config.yaml
num_hidden_layers: 8
hidden_size: 128
n_experts: 16
experts_per_token: 1
d_expert: 96
d_shared_expert: 128
hidden_act: "geglu"
moe_layers: [0, 1, 2, 3, 4, 5, 6, 7]
router_score: "sigmoid"
normalize_top_k: false
routed_scale: 2.0
balance_loss: 0.000216
balance_bias: true
init_std_router: 0.0202
lr_router: 0.00185
num_attention_heads: 2
num_key_value_heads: 2
head_dim: 64
vocab_size: 8192
norm: "rmsnorm"
norm_place: "pre"
norm_eps: 1e-06
positions: "learned"
qk_norm: false
attn_scale: 0.125
tie_word_embeddings: false
parallel_block: false
init: "trunc"
init_std_qkv: 0.0442
init_std_o: 0.0
init_std_up: 0.0442
init_std_down: 0.0
optimizer: "adamw"
learning_rate: 0.00314
beta1: 0.9
beta2: 0.95
weight_decay: 0.057
lr_head: 0.00918
max_grad_norm: 1.0
warmup_steps: 333
schedule: "wsd"
decay_fraction: 0.701
decay_shape: "sqrt"
final_lr_fraction: 0.1
batch_tokens: 65536
max_seq_len: 512
doc_mask: true
train_tokens: 486600000
max_steps: 7425
dataset: "wikipedia_en"
Below are experts of layer 3 (counted from 0) of a mixture-of-experts language model. Rows are named router (the router's row for the expert), gate (a neuron's input weights, with its number), up (a neuron's input weights, with its number), down (a neuron's output weights, with its number) and show model dimensions 0-127. Each number is 500 + 25 x the weight over its row's rms, rounded and kept within 0 to 999. Numbers have three digits each.
After each expert's rows: a language model's description of what the expert responds to; "mostly gets" lists some tokens that are sent to it at least half of the time. This comes from a sample of Wikipedia text that the model never trained on.

# expert 6
router:468538514533530486503539531482493491429524496497470504493547487473504500470500465504508490490477503495517497444470479518464534507558503511471472544481497488515504497518546500516534491508486480482490504514482486474525489492535494516515517499503456486479505489544516485479508506502570541480518477435495507501479499495547515527521487506468442519482475494524498556516541490481508520483501
gate5:461507497523509512499556509497535532496466496523532528495517521487495468457508479451534464501470497501521504496456494519482464471491558486477490517485513509523553507515505516486470513502561479494498531481524512487491445560517507492516515513497507521502482523508489524505517488465514476540490497493467486524451507521493456537477486496499511528477479559483467531520459486531495445494498
up5:508500441527495503511524515545492526493487512494479510501495523467551465507482506499471468525466475528492480578505552535536481513492476496508499515497490503492531468534524495545480528491512448500524491535492441502492529529513511498507509489473490528516527504498475503497496530505510470547518503503532457463471554513499464499502464496467514521475476521505498501478443491480495468540515
down5:437505548528488516519510466507521494481482508477489470458526529509454503428490460513475510444547501513489482509498519497515534524528557478464525498493495509509464529487531495490518465521487500499513492519483460478528520505468489538506498528484521517438486516499453466526477526484544509473506515526528496495518482487483508478496473495510523501517510485521528478477463503453486533522516
gate6:516501485515531485492512522456504489492479511509501508436536518469492485472500519527506463505512543420501519496483497515491512563512500518484531502531483479539453496478525534479487486527541506496477522468498492430515483520513469479510487510487488434516492483500488504498497484510546528468517521505503466482525482439520510484521528507502518520500457535470469483487492493486543533518487
up6:487500505484523521496555475532514447481540527498476473505511521488481516459507483454492473508458503489501477458484515514498470527511502506525577491498510485546513517466497513517484510496501459489492484495478465493454482520514545533453496532505512541526521498519483453503552507506512491466553483475503535536502520530492513493535516456475486502491500506518492493501521492517536494452453
down6:500521488500502489514484551512481531485534484530470511461473482458496504487541475492475517565541485508511501537480522495501509511491467498471510504502506449530485517519491500477485460506522499538513523495521449486483478483485513517498512520538477498553500522469487454470448471504501529479510477470499511497492505490525478499466475493520501472474498425486491530548526456510476507466450
gate7:448515493505483479500490528465493544541527534506461462494532539503475515488545505537496509495495493437466498510502499505527460475502496529501442516520496482501482497483490534495541497522536493485482500463460482495483496491523483487515494464540447465493502475486470469486472493485495480478540493495482549567495512468466532500545493504497476497508486457510473477493484512496501542539488
up7:489510507530503500535467519518486531488524537562477514510489480517490497479476474534543520502459513518526511471499527504505486509504520493472482518486475464522525529518513531529488469504502517510520529539446512476470502452514500494467482499448495489466511539464518504531527528538497484482495501476503528471522511514482558530529526522506438500502530489467481550476490514448498532475519
down7:510512493489502424509492550498500502518508502565488494498471511482507425518510504472501510524515535477513536491486518439513518517497503490495524449472500542484485460533467520508467494542538509510518496473504492465495492473524518511498476484461511520518487544530512496464509557456514522466477498517510512453504487504457494477477524500489511498509534484502459510505522519503461532484471
Description: Digits in numeric tables
mostly gets: " M", " b", " −", " H", " B", " 0"

# expert 1
router:490522485472542506524532520510482460442470478512480468522519531513542476486528494478492507518492503483481503462480477475506496519526473501500497544503475509486493535511533454484541492519508485477498525484508497469505530528511470513542524483508461508532491502547485476490473510534533541480558509442494515535447512473540514499514480505493489486498466493525532535486538502531502558491474
gate52:505500536511483450497539516488518502485546492489506516463513521469504521505476504486558498486513526486488488438469494526516485510482512493492511539513503505458466472542500505487536486514467530505509497489454489503480533489525498456521507491496496507526525524466521548530522491515499454546478487469525482513453457516486442480520523467484539520510503538499530535502516474455533502483539
up52:512480532473510536485484538468518461481538487493494531522482491448519530494529494544472525497526493492529495521510518495520429516463509518536465474493518536526501475485504521490495503511503504519521507528515492543488494487464512459496497506495498510495479462499454534460490485531470508437502516508456506476502456475540509456539500515510518510514472476485444499507524521498506528537452
down52:511489510486535519526507504535483520526526508529517482513496507494493509502510537437535476512519503492509494490468514492536509525494508478512493475518498451505418503511520512469522496530495459485549537464459536452500507491487533497504501485452563529528490513477513507495512469504463526444504520471520495515494473517531469479532513495495479493503528531572485502485491471500487510465530
gate53:495524490526502522477496503554462472512486498550506503487495537524471491519501523512495490515530564527481482525500497495497547461481470544517506509513488500494533511457505506530497499503457491513517471492512497446487498480549511558496464473483488465475476512504473471492449537477505553458497514483482506474509469480468470524493526509478470504501512540517561498482516500500526502474450
up53:528492520438502485510488469486479470508503487495462464516482516466530481526466518471504516491539499468534503512516467509535549484494491513486532519496486520548495506512499451513487521525466534495477502499466509523542531464495486522497537479492519504458484473497522527477538556495500466494469515560555498499507529490519483522514509497534447502516476536476490482501508498536502463470540
down53:506507486495488436500518493500508508513494478525502519502525488476490500473546484465503494528486471493462495494551474499485524510523509468469484508524495477502505526513466446496489473469474433447508467445496500505519455540503506493510467487506491565488539506524466524481510556446524480509502500512478472536486527514516490477483496503490452507515522484524493537510446486487521535488504
gate54:492483525456484494492509514509499522533461447507515490454500551470478496556530530480530504516549481476489525487497451497492507513520502483503451504499489514487488485470495529507523536518465513486534525500507523515506469470503512481486465506471496492519499498467519494464440517487535525495436520474524507517447506522520480493448493501502509518474503479555526468505483518545539521498476
up54:489498497484509501493504502480512522550496520486510461504515481573480484476496519494555528455484492491493496488494491487519457458518507489459481483517497492476472523490509500495465475481537510484479516440482506500455488468504474487529529483482470498523547519496507503528500434456475519482541509508482496475535462509469469496493503531502501509501546551483513528553478501465517503446523
down54:469514481483472539520532490498483478471462487493522506521544508493525474529452480508515476518483462509491494462542517534529467497480451487507518488508505521470503491536516452523479476526457500469484490544541482501492489554511517492511529490534536493530475506484522513474541546503508520506530457539504524482535507496504456480531507498511533492512509468514508560514531510450524507511486
Description: Quantities and clause links
mostly gets: " while", " years", " but", " until", " km", " when"

# expert 0
router:468533479508503498536557489479529520463496493527470483454506521521520498497517516519541452498495522504524525520464489491486488485508510478511479501565536512532522506494525483506472523517488463489479527527522450511489487503500493466517508464510490494486482529490438490497508455515519517550513485430513457533485494517524529511481471494487514549466504497530494552469497545497517522509504
gate5:458500471540513493521510490502502538479494498510500500503512471480540435493495497515507434541503497535511511491454521516465516522473496511516486495541498494546554482494517541498471505491500467509519497491515492537477429498514524497546506493482503514491468541496468499489524460444509502549492508475479515497469542515503463481479485494483504499456512476461474555516483475512488468487500
up5:476503494507512492529516516521506569503443514477491481550492505462549479512512519489454435518462501544504570505471551513483487483504456481491496514525505516514550494528530472504461494523453460473496515491507494514500518503503520494501510512477510513540502488460468502496514513497516502483519484477515466498478579509515491506490457490492480496497477470479505524483488503522513468532492
down5:512531528472523517499503520543486452479495451477502497517492478486459533465501480473482491489516544490505478521515553487499490495518506504520539501447503492506491510482536478503524531520494554498452462526517474496505488460507474521478480482525497511492476519500523558462479518512514521465501525509493489484526481503444548464498521496516525466530562482528508487473503523439505516494517
gate6:487491484475527469493511525496476473495464502504475520460524479497459476478462506491504509488506545462510489513493518496508470543521510451532572496515467528524502500471512513492519510529548484463497506510467525461477496521489497507505485477498472467540480508542475516486482481488502564490514525470439539506487515442524545516544477522504545491515489485499505535464523503503484517490484
up6:470503505490512492476471510549513483480518537499520506493524509450455508553533478456437532511472497480497500501511495523496518467538547531500555504504509476511466487499512504503474502467491496474491485476486528474481521490496508560537512529511540494488499446466496468521511502494485524451574485503492517489507507466511524508490497505486496500456482524499468483516519553522501457506486
down6:485480485539501506488482502539495499478537511492493524500523504432535470523511480535505505538508515511488475539506529478489473504515525524471502501492503471500469473523476502533499452550554492500500561534445492490503511512459526479486504540447486488492507505442500470494511492500485520524529516487471525544485494497472487512464520491493499496503513454480450487532478487486480495448460
gate7:470518498535515511517521490479481556534526475501499471510509477507475496472527533494517531461504531469551508510515535500483488492467487470519479496520483483526524512475500515489510490558520477510523516493500530472451476503539499497508501497499448431448519535502452459536500462513528467523499504471472492502473503503509559510522559515515488518476509492492482501500494507507525472498448
up7:492514493521495532503475522516507513475538517531468529525506458553530513542499474507508470526463499514528539487502469514463508498447545487490490503447488467505460498531520509491506468478506528496502489467491475488457511453470526481504510512503484476489488490497511495510555518522465487468545511510509487513488515522488469498524521494503492507501468532494467501539501519511492445456586
down7:487492524461517476492512528525492490475487505524453493461498522493471453558516513504513491505537490446483519503448494461568489535517496496529492472530507530456510474479489530485446513497484512452534477541449481492510483520523543471453482488529510504476476512532500485500510463537521525488481499499476494521503520464499504494545498484491488537506474527504498476471520511505498492461493
Description: Infobox and table punctuation
mostly gets: "′", " album", "°", "″", " •", " According"

# expert 8
router:477531513499523482507480510453489518450491505499547518487519488493557515487489490514487471520456490498502537460418517535491536465438477463459478545518478490497511496502523518514520507514489489507542510490481472511536506457488486515511499517509530481500473517526488520472483506476543495518473498490509468492483522462503484497530474514483440500477486504509509537432509513491506510506536
gate5:483505465498509501480482498512501501472486516484530500538501490484523479512507493479475488512501500532521513488457518495483481470487482530543475509501483501523484543526510487521497500510501488485472500484537521521496478504540594517546527490476472541505451536462447522499520495473519493551500497487467511499521535511514461556468445485496467517483506542480509505524563476508494456503505
up5:468498481502499458504467465478516540510517518462484510500509470510572475483519532478449473533445510539489526547491523506507462492473465553492513518490519498522512504541527520524495497483463464518551485515516505485504533506482532514513538478470522536520487468436496498487506531483503493468508487500520507500460547484497478526485477496460464492485516482478497468504529491485498495521520
down5:498475515518514470514463493537529500522530498490486456494486475551441488507520509446501537486477497490515523516535523502497518482516549487507539510515503476525498528491519516499478504502542526469488444545489543515529510472493457467447504483561490522481476524511472553518473535524537483524505485518470484514502497475544502525531512494501495551505515500506499513471526518498503473490469
gate6:482528472492530492501526522510495473475444538535508531481507537518467485475495459455457479520505549491506489486471491506464523522524482475498525518542491522489444520489502491508536513534509472506481496514471509459493464512517451494485485528498501431497510553512512497538496492511513496478497489491513483525520507483487537518527546477501483500486441553495489544470493520465507523491480
up6:515519496480517506494489447473498544537515537495477483460510533467494504479548475463472495495491485482510537494517481485489490471529524532524540503507505497537495459492498488526456505482499485433486525538479517469508499488523547532475495506511476511534502486520531447488542541501507503481520477488464550504538527512519514526542521492480504511514475467556533498528506506529517473482476
down6:514464514521506507465522527515511499476514537544485571503518518503460479519489469507503507499473530516505505548477479473495455471508479512523503495475495534538486526453463469478482465561526468570505503519464519498456523509500489498503491519468490518506501517448504502500480490507494533507466460455488511523505520544489485534480504495501463533501466463471479506540501519509516509505486
gate7:491498538501503511476518551493515549523537494504451498501503511533460552495535483508521515529525520501482537513506537501499492494457478461496460504526507538513486508507503504549496495562521505510497526481474467518499500457518512523486473525536432477494526487513463450514498491470498455505490486491523552503493473467517510536448478488501507509456495507503494497497461505519499530481462
up7:462505520525495510499462525459489498474524474485462528490521481528504481513474505507531525502476517524497535437501501480481511503526493483534500516464467467495514504522523536506511487506511545514546544473482476533483565453487483480502498503503497501488485485507528520529559476485496479460526489504510560480534518538510526475520529511524488523505535512465471500448502488484463473478542
down7:532513531475534473519494528523497519460542514518466497479498478485500493522505520489461533537494512504521506547467446482536511555506490487498515467521500486459494506526492507448487493512496515528517428503485536485477502424536518469468445515483532488538484482521475491481497483493489479467509484516483532480497483518502495477526504507505491527516528506539447503457509515508481509513471
Description: Foreign names and surnames
mostly gets: " Martin", " Mark", "jan", " Scott", "ka", "án"

# expert 5
router:472565479509568484504535548524506484469501494487515524493488475506491505443497511507486460502501517528486527486457493512454557518523530491479511540538495505467473503519528491496542477525518511494522501480456458509506532502492499502504481498491502471507502516518486475506499471502513469540484468473522477509500533487531499574513499503484466563513480484527486538469468509516519497502536
gate5:476493466507505497480543501488492492504464534510525503504491482507481443522479517478506525516512495487544502481467515511522427513498515519505462500527472597496535534488483511518490507493519485484499483467494489472480513538501527519503551497460498496487480517503497556483513437477501473541492496474499478511465521488527470467449446498523514510481490508501501545475474502513481480516501
up5:529479496480500485503533518504494486500525500501476561510524507461546536499480485520486438505471457540501504502496541528502465478480461471525491508535505492531510499532526487497498522481478457477479526473504493470476533567502507477498522504475516516532487451491499508503515499503491480477473492495537508495439507474528476433488469480477487491498444486502521513516496534489499438515501
down5:482510513468492519506513507504503482521506495458482473513468488493444483497510520510522522471506531525507473508546498511481525478583448544494491488458483509527536512518520528507509519532487538487458485484515484502489482470521511509455539511500458508498492493527486495479464502475528545491493483517455480490538508537475532467517472505514509539511548522538455485519514513445492501480474
gate6:460511495477544464509514516524481458461431532485518519465533549486518496443486489489489459492524529469513515501486529495499500495518451481467527510551469461508481528477499487484533504547536499497470492485475507450492530549492477476512496495471515454510505486543456517486479491502510506490504516510497499514509525451534523502534535497487499551509492523495508513489483493496498492473472
up6:466505504474519509509531511497500491478529546456510479510481499485514508519541465456520538488457462504512461464503487532465523492537520514493505498510489539466498474495491515525510492467494534481463482543473492505484462494524543571465488485531466541528500481477525467528517525482485494475517491491502499475538524504510475479489544509495441497483508483490478495538547501525535486466475
down6:531491488524502520462482520512491497506503565487519525488478502483522498509518467530511521509534499498493479529514513480507485447507495493455543529511502475504466512539486520529483450520516510495495522509506466491454517494465486506506489496515494494509533491443468495480474511511449525536470493474457487559490497509492574530512514494496484534484517474507493474559522516520484456448463
gate7:442525515501500489476493515505483520503499502531486462511489497524471543507530505519507509492500504445535515519503477514514497501462483482523455493540504504531467507528491516486504491508533463489510506461484485499513470488511495433497516484498427482471531470527451444510516502485528460499469472529496518565518511480487525511504504517492448491466495522500503491534546534532451488502482
up7:520524450537512504498473521490521513488554501520468517503487483546521502469469485515515491519427521544530478463491472481491478501489461543461495504445508453508486483477494540494463479487518527502530504492446461507513563451471473468454508513463495527501484513510484496490528519479499464497501489496507496532515491503497487529522515521515463507482538482499491508514479508484488476495539
down7:536454527499511463513486512471491524532490531539483538520484534494493477515463513499472505493491506496514498510482470465567518535506472453479484459485507481454501496527462520498454532511502489501513487511499487473505483490525508487503462502490537501583508505478494558455472491489551518457489476511518489471453490500513505512489493508493488509516539494482511448465533528508487535500491
Description: Capitals and place names
mostly gets: "U", "Ch", " Australia", "J", "K", "E"

# expert 10
router:457560495520554506493494544506501479471454479527525491480515515521504497529548529514481503461511521488507539487500490529477536465483501483491489537517480487507495497527551509534506476528532492515456550493473458500478503484524470458522481527444478489497510449475494479501454493510545530494549492449483490522505509477496509505512523505492469532508496515499518520496486529491466532504507
gate5:476478484440511520490511489480499533497461508505489505551487553490522473522495485508541465479540490509517550453477515499508449523515481479506529501515498487482518493537508472457480465510512487491542515504514512510509454542482534515459509458498495488523491507472490521451522471495502542481531496477471504551514537537556493494505468483514519508492505519475473529494480480520463477540494
up5:504479484487484436550493515510459537503556528467502529475478463472538522484522467524450463529485513504521481538508519536464495478502442497510475503498459503522555484513497487510512502486490438481517534486506460511518514517494484514494508523494487523547506484501477485517485494539519469472475511487528487473450501460493463505496440503494491504508482497501540521494496501471499509485470
down5:481481510487485455508514490521524502443522423470490503460514503488485523486514506470465478523494501495496468547496501528520487496528488509495476504507506480539540527502533518490500492486521475528517493479504494478562470449480508505439584486500535502513469492525525472462499492530533491523506521530506465512507525484515507447484478501508506494522525510490523483480435509490493475505485
gate6:483509460465520470506470491538480519487452525512498491481525532519467481504479486500497490467546548473514523484494473512473482525522506453485544513489460530503495468493483488499520430510565483555499526498458487504506504524492485473498471490501449447484488512551508508495494477520517490482535518503477489503483470479524522511492488496503525535474444498541483506465483517499511533527485
up6:493504498476506516536499494513494449502503508494550503520484504423506472520566444447510503494460494467479503489502495497440523479543530527539511496514494524464467507461490508502459533469495481451525480503457516506480471479508536515481495507512508493509485488533452456523491530495488485489527483504486517488503480498509490527509489482493453493501556496504535500485501508514498481453467
down6:486489489499480516492512528505462533507528502503466515482471492482530489540491486493507532542475511503537499499444525470522452478513500518443527516473488482482503510518507533459504482501476476524539530503493479509446534463487516495482509548504468509511544483473478529463491497510477500496493492501456512540500477504478507499502494467504498502545514482438504516498569506479457542452467
gate7:482541499492494484490464549515495502469528497510477465479482537519527494527557524491484502482491485521484526506513487535470522473447495487533527509513501538501496498549537549527476481521542495483441519483492460513417480488506505492509505516464499490515496466479461462502485513475475486487507514483494500506521504508515508505433539516509485500478482508472491503521506555494479543464490
up7:508532558496496560491492530507511533492513506514449524506451521534533522473477494511511514488433499508520539488501507511489513515470505520512510517469509420483508475524502519488525485488527497549522498520465489497482521499510526518498490479480491518452492498513527491539536503493483484513503483453522516522544488492503510488544517500506435523496483518495472527521515490451486502476562
down7:488473491479516448508498505456507471477500490496493483497545516505483468515461472486516495531463495516487513499465490470547495543522477462472518465496491554475472529516474474488459510486490511489519473508507504457474490485533527481509480465476531496548498515507458514488530523452528494489502494564502516516464517520498468531479525509495502509502544496505490471535504571521478548482477
Description: Articles and determiners
mostly gets: " the", " a", " an", " his", "The", " their"

# expert 14
router:462557468502547481536481540528469500466500527507499487507517471522498484499532455485507500513529517507496489477472474501486521458490524522464496554527491480460518505474533478508512521440501436471515472489494480510491508527520507483465494527483475507459457527464499470526445496533493550527489479454499491512504507465516500495528508498490458475507489494518510518471510527530519509470483
gate5:460515546538503526510446502496510501509476499499535487489545514519513463466497495489530466519525472503507480496464509495501500530507505547501480519519500494502512511469496481533499488469512477485500507523530479488506463511534507510537492507482478472500512541514476500506498434455502529588532479501497503486520513485547448550466448519500476524474489525490484544519474466522488493523518
up5:518502516506504496540480484480488509460481505455473507526496481461545471501491509496420461523463507523515546555508509515521472513461506494463507511466493523528536525514499501528490510477488489527512539492513508502496556528507525494482522520494476522501505512498488514450531536460496509492479491496553513493483558492505471527442499513498534484465498517453514517534477496513526469475515
down5:488552511480535485495486494514493466477524450520482466504510471492478503503488506516487480450514526537461469515508518475499470490525518494487503524504495541536478529500500443474519495546500539461492504535493497442521495432473502517476508452488492532491484552482506480482481521517514499495485516516497480461514480509478507470485504486511529510509527487532527537516530550498524522444454
gate6:499528480504565458493509547502476503461449523517498544451528489504515489438499493531477483502517555483502486490497489540466521487542485487467490520523489482473480465500514522476506466504554486496493516492462513485525561484507491482482507539466498449493488507472501515489499465499501544459511484499495505482547516477475521517509472538468509497483499538501514494479458501467510497494479
up6:502496509491523501494503487524500406483531526475480482522527502445496511477521481407541479462475529525482481494501534508522524480534497507540484513509514476475488485448510468493515513467478497483473510510476503498503473510509497539461470513490526516466485480453513501518494512474496478493505476495486521507503543493516504501525519510476443480486481523522482530521494530548518477509454
down6:520501511470489467455476484480480525476505539528511548509505518493504494496494471494468524491517507553498490542475489494513457473517468499503501486462502461505491496495484471486458548528510466510521511494473493524523558495532500502530557490480490454559474464462483503562463501510482518530479483494501488477461524513489480537504447491503494520512530487499483488511550518483461472497493
gate7:477517479513530516499460515523495519490506504485447441479552494521499483554533508500483525534499521513491501498493506519499461477470493457526480521489492529534478475485545518460486499498553494496484517471484494494499527484543539507481482458493468472471503468514529457514446516478543461482521490502462535540501507459482487506473506496492458509491509498464490469516509497504487450466470
up7:492506490518518516512483506517508519461523479512439513501468488535540477479485513502507532494466530534510506492499520499457488563486499541472520509493492517523536499532505518460495486499491543493532484566450497556501559489497513492497544499489456478494499521479496547529519516495505478491493493490518502513521499562465531513553534517494473496483535516470527506504520515468487470514526
down7:526447484487549496562499560517524524516529526499497584494499482490477481516478535488502500523502519494526544497455448465549475533496507512504512475498497468498491491453482492485497528504472484506517490496455488470512460507539516496524481510478521491534471512479504525503501494516482478450524515517489498478476526499498496469557531490477505491522515499508498501509532505507457499543459
Description: Word-middle syllables, verbs
mostly gets: " more", "di", "ali", " received", " tra", "one"

# expert 7
router:499542500477554511515502498549496513495493498541522499475497492484516488523522558503548504474505478512553520523461499508485491493451511508491506552540492516499491523529540479518536485485507528533514549485506502516488499464528484461553480532519491448518533498484493503526483465508536514527513476431531465516501521527490466548485510501500523532532499505497500516496515516475490518462520
gate5:471518500508524502509470515474514511487489528511507487529514474462477463531477500456549479492512514516494482509460469546489506442490484502500517522514509519525484541535490493546491533527545492512497533498542493522504479515503536497549473494497467543473497471514475523485515499485494481503478504519476521513490528476549483544468436515471489568463475552480509522510503485471520486499500
up5:533494507471502489527481465487474551468456517513546521484486515516529460545469505511489495507505480511496503506507524523501509523507471479534512512492478546520506491513486425507477491462501470482500541525523501520475546509538510478480504495486519558538487486456533469512522471480487445465488506511543499504458534493509525523523458487506479498514509490471555534499523533495525494499493
down5:485509510493498480551523530537522543501502452459494527484496516548512499472507492521500530532514488557529460501502513523516486508535488483494498500451502467523506496460533490500528536539512540475502489513496522492548505434438484523495525436506508510456489480533487506491483517505506558512487494502436504536535468497493480519503506493518509514530471471517513496498499511506480520512487
gate6:513515510480559456514544537506485516471455540487477490454523521475485483474513520495471505493540514507541484508490515504467511534505506483539551526535472544518480496514513524504509474524540462508501546476472528466506484539493502511483519492520503464493472476499478508493509509478511507482495518498461467524502500467543473511521474535510510499495478524487508489448478493498575486447488
up6:506501520498498519484512489506495463479491507456501505502486528467469490507563460462480533477464484520449518460522484493495502487549500482497521494505503488475468461481513500497505522486447492487455517511466504489465509478510535522474486492536463495520493465519466467528481542482509483482588505477502538532495499475488547488456542510473505489471493517516522531503540506510477489480470
down6:543515519512498508457531538523492533517530534512516537507483506458502495501521484486457535493485489547511489498519479547467482511509502480534524504528500504491457488520458514504491491498553494508512493470475472489517538495486494492527511506485521505515503463447495540514494466526490513530507505508512516545517527499499491582488484494489451531477489454485493519509565489515523504444461
gate7:478514512531508524473504514518496522526503505512486448485481504508486491536479505487480540523538520497487503487517528503509473537463503460500494506488505527491494525499512544521512472505537466522508499515493489513513448518511490460494484526491463464450546536500491423515484481469531497502521482495510528523501511529503500489433498521510487550522504485532494493514515550542483476424459
up7:506542520535492525529448525513533487497530516496440503496479445539522473498468517528491495519458492519531503491500480495497511485466502532476474508488511482482522485489502513485523477502533511523523469505445500526446505493500520482494486495481502534494479510503538478495522484487495481465560475474517508487516517488465505461545532491500451519478522520462487496531559513458488479509559
down7:540493521445460459515530483479511522491507531491519528522524473523449471543453525499482541506495508505499503470486500479556542506500497465509544500474501511484503531538507498507440497493505488515509491498519471475509499481522563474485524519496504472542502455493514512495485512454512499508455468513494504485489477486516515502515502492495516465496535525523465473541558532493503500510441
Description: Institutions and month names
mostly gets: " government", " Act", " Council", " Court", " Port", " public"

# expert 9
router:537543491475557500490518509488498489490488505497500446494497482505506489528522498523522529468507561505492522495467471524515478482483482548518457531499481489516514511498516494528548501500507475520494530473505440489481518491535447462503505511483465481512464485492488473490487508531520521495517493470490513499505505497527506486537520509476479458501479533527520513443466545500448544469436
gate5:485496455498510496492523519523520518493465515491478522492520496485501470492496481491481473526490538527533547507442533482503486474508510512509457505512504530524552519493496484512446525526499487495510523471498485532532486533535528508525507474483484498502505514497471492460520451457501460540492498482462473494486514456541493526479487533505507521411524505477486541493484534482479456463517
up5:477495461476497466536501494490509563485471524482479556491499486462562520463481491472474454544547486525497501546512549535494521483526446529511491515500522503510555473524513502500521493478523473498515523485496488521496496502515509489504489474499496558527473498479459493496487502472518456468481478498522474500462493497493441532502460501490482462504486516484491530531497498527498513530498
down5:496513513501511513551528522533500500496493447514526420493498501518484475497547488466515492439499526465521460497537537477500548463504527499504516502515490475488524519535531503512510491536466553536456468470496513483522499481488461488461493474490501507489502508478509521500500545536475525506498532519524508542522495506489524481488499494495497512536515554521515511481500499482569516483522
gate6:496540518467546457484499513447481510516435529536526540487505466486493478476488468531504477468530572450521508500479502512501502508491473504462536515526469493521530501508498508501515476501564473483462539509475484504519501513496492500507511524521546479520460519504519538459498528505523528483515513453493513479510537509503518519514470493490505511494468496438478524507494533502521504502479
up6:527506521488487492469487483525491461511484537499525516511487514450503469511522487426459522480451531505484498487500483496512531512492515496508493508492501480535488518478492478574481469527478491500479495517425502459485503500525506567511489506510522523482521507437504480478532510487472483478513483497505512450498535502468513504486518462492482467451489517507487518484499543539509469495457
down6:509501511469508520531532478491479534453481512525488521478498500481515513516524459525541504502489524514492506508476495508517444480477469482473534480500497458471484492492445491488511531537522509506507510527480491474473497504473513493488521543449514518510486490488499458492516466506507509484479478484460534499472487537472519504479516490483491523520491447480523547544556505482433495452436
gate7:480533516478501501465535549468476543542481511543496485516516500534462517469474502501524517534474518504513544499516507520483456511477476503530506505501484510512499548498512528503519442565520510533468510461495523514488499482519481508460515488481463461519516489499470479482488503456523484479497474474491495519479505468506544558518515511498482514496486540533441488517506541534488499473475
up7:499534479530515503511487497465502505462496512525455490506516469557531505466456494517509500528445544525513554478497460478499521525477478485469533505472486471505512489539504537523490487482518518488519504496459490540498476458519518482487520501460488467481486494518475497560554500489507470479502471496485492512498521486493541516531470533478452516498473509487449498504534515464497471465523
down7:506479495488513439552510504481519494537504496546508514488510492533472482507477456494469504491537537506489511564490446481547501507527488457516515491502504505494508519531522498512468519528499507500506468514467501485492467478511491531468497487517552442499500509513520519504484529469504495494519508557508512480488491516492514467538508508493511487506548502552457465516537511481449466528449
Description: Hyphens, pipes, particles
mostly gets: " co", " inter", " re", " became", " un", " pro"